Experts of a small language model: 113M parameters.
Below are experts of layer 8 (counted from 0) of a mixture-of-experts language model. Rows are named down (a neuron's output weights, with its number) and show model dimensions 192-255. Each number is 128 + 24 x the weight over its row's rms, rounded and kept within 0 to 255.
Before each expert's rows: a language model's description of what the expert responds to; "comes before" lists some tokens at least twice as common just after its tokens as in all text. This comes from a sample of Wikipedia text that the model never trained on. Tokens count by the router's weight.

# expert 9
Description: Year tokens and digit pieces in dates, tables and lists, such as 2014, 1995, the 19 of 1960s, and scores.
comes before: " |", "5", "8", "4", "9", "7"
down0 [156 119  83  96 108 128 157 176 138  99 131 119 145 123 168 120 158 140 168  96 145 118 138  78  69 137 152 176 154 154 139 122 157  98 113 119 110 101 144 114  72 137 101 148 113 136 123 144 115 133  81 146 121 159 159 150 129 153 105 118 109 120  87 132]
down1 [ 92 143 110 106 161 131 122 134 134 128  88  96 133 139 128 114  90 103 168 148 110 115 159 118 127 163 102 151 111 110 131 145 145 118 109 107 117 104  89 154 108 102 151 121 104  90 120 146 120 148 105 115 141 104 107 129 127 166 153 116 101 142 150 123]

# expert 31
Description: Connectives between noun phrases, mainly of and and, plus or, but, &, et, de, von, vs.
comes before: " the", " a", " his", " its", " other", " birth:"
down0 [166 114 109 132 128 119 147 152 113 154 149 149 103 130 124 100 152 115 118 149  86 129 134 145 111  90 188 165 113 112 160 125  48 153 140 131 151 140 111  84 156 197 131 146 114  90 155 130 162 143 111 123 119 161 148 135  90 127 139 113 134 116 123 111]
down1 [128 124 125 139 104  90 117 126 137 121 112 156 189 142 159  91 141 115 118  77 101  96 138  98 103 151 189 117 152  82 112  99 161 152 142 147 155 116 138 115 126 151 109 114 116 135 163 127 121 173 136 140 155 137 175 142 167 162 121  96 114 113 133 127]

# expert 36
Description: Closing parentheses and line breaks ending table rows, plus word-final pieces like D-ay, peac-et-ime, Suns-et.
comes before: "|", "\n", " |", " and", " is", " –"
down0 [153 116 130 134 141 123 136 128 109  95 156 136 103 107 126 138 114 158 129 107 156 138 164 150  87 122 176 129 119 186 124 138 135 124 100 110 139  98 122 143 108 143 143 167 138 128 112 112 106 101 140 107 106  98  93 134 121 137 148 141 109 141 154 111]
down1 [122 130 147 158  67 115 158  99 167 123 102 183 103 100 144 123 158 154 142  97  80 120  93 104  98 115 164 153 105 132 131 155 107  90 137 149 136 168 155 138 145 157 159 128 136 137 103 122 120  96 120 157  91 162 145 124 103 136 133 144  97 125 158 124]

# expert 54
Description: Commas after words, often fused as s, e, a, and relative pronouns that, which, who starting clauses.
comes before: " and", " which", " but", " a", " who", " been"
down0 [149 106 135 128  83 155 101 127  93 138  99  78 146 123 124  87 122 111  88 113 150 119 164  93  91 150 137 129 138 122 173 137 139 150 144 136 123 159 140 110 108 115 125 124 149 164 173 155 177 117 120 164 140 170  92 138  97 118 157  84 152 106 132 153]
down1 [122 120 146 105 126 109 147 111  97 136  96 123 149 176 154  97 125 160 121 158 122  73 111 148 126  96 102 131 149 156 113 137 137 116  78  94 113 168 115 115 145  96 134 153 101 142 141 125 120 142 124 101 147 119 152 131 169 153 138 153 129 115 116 135]

# expert 38
Description: Line-break tokens ending paragraphs, headings, list items and table rows across all kinds of articles.
comes before: "-", "|", "\n", "The", "===", "In"
down0 [133 109 159  87 138 161 116 108  90 142 106 115  91 151 115 119 107 131 142 107 111  88 138 144 137 136 131 118 141 163 122 147 179  82 114 137 161 123 121  99 109 117 137 111 118 112 117 159 103 133 122 158  94 134 160 115 114 143 133  86 137  87 109 148]
down1 [137  99 116  97 110 157 103 137 130 121 101 108 115 149 105  83 136 134 145 146 116 147 162 158 133 136  80 135 119  81 150 119  78 162 143 119 131 141 142 129 132 144 118 163 183 144  79 169 151 150 109 120 106 141 125 168 112 131 113 148  82 135 135 172]

# expert 18
Description: Prepositions and conjunctions introducing a role, agent or clause, such as as, by, with, at, when, where, including, became.
comes before: " the", " a", " he", " an", " it", " well"
down0 [ 91 103 118 132 135 123 112 126 118 156 123 137 153  93 134 155 120 110 115 123 161 156 159 110 132  81  67 121 115 162  92  85 140 106 168 165 131 128  89 162 135 135 151 103 184 107 103 162 101 141 106 110 105 165  89 124 118 111 106 137 151 151 142 152]
down1 [142 123 122  83 101 135 149 134 141  99 128 116 136 122 171 126  80 115 170 142 134 143 138 129 186 102  91 141 145 132 141 151  94 121 147 125 180 123 143 120 134 125 150 118 137 114 132 118 110 127 121 104  95  92 112 158 132 117 130  85  87 137 141 122]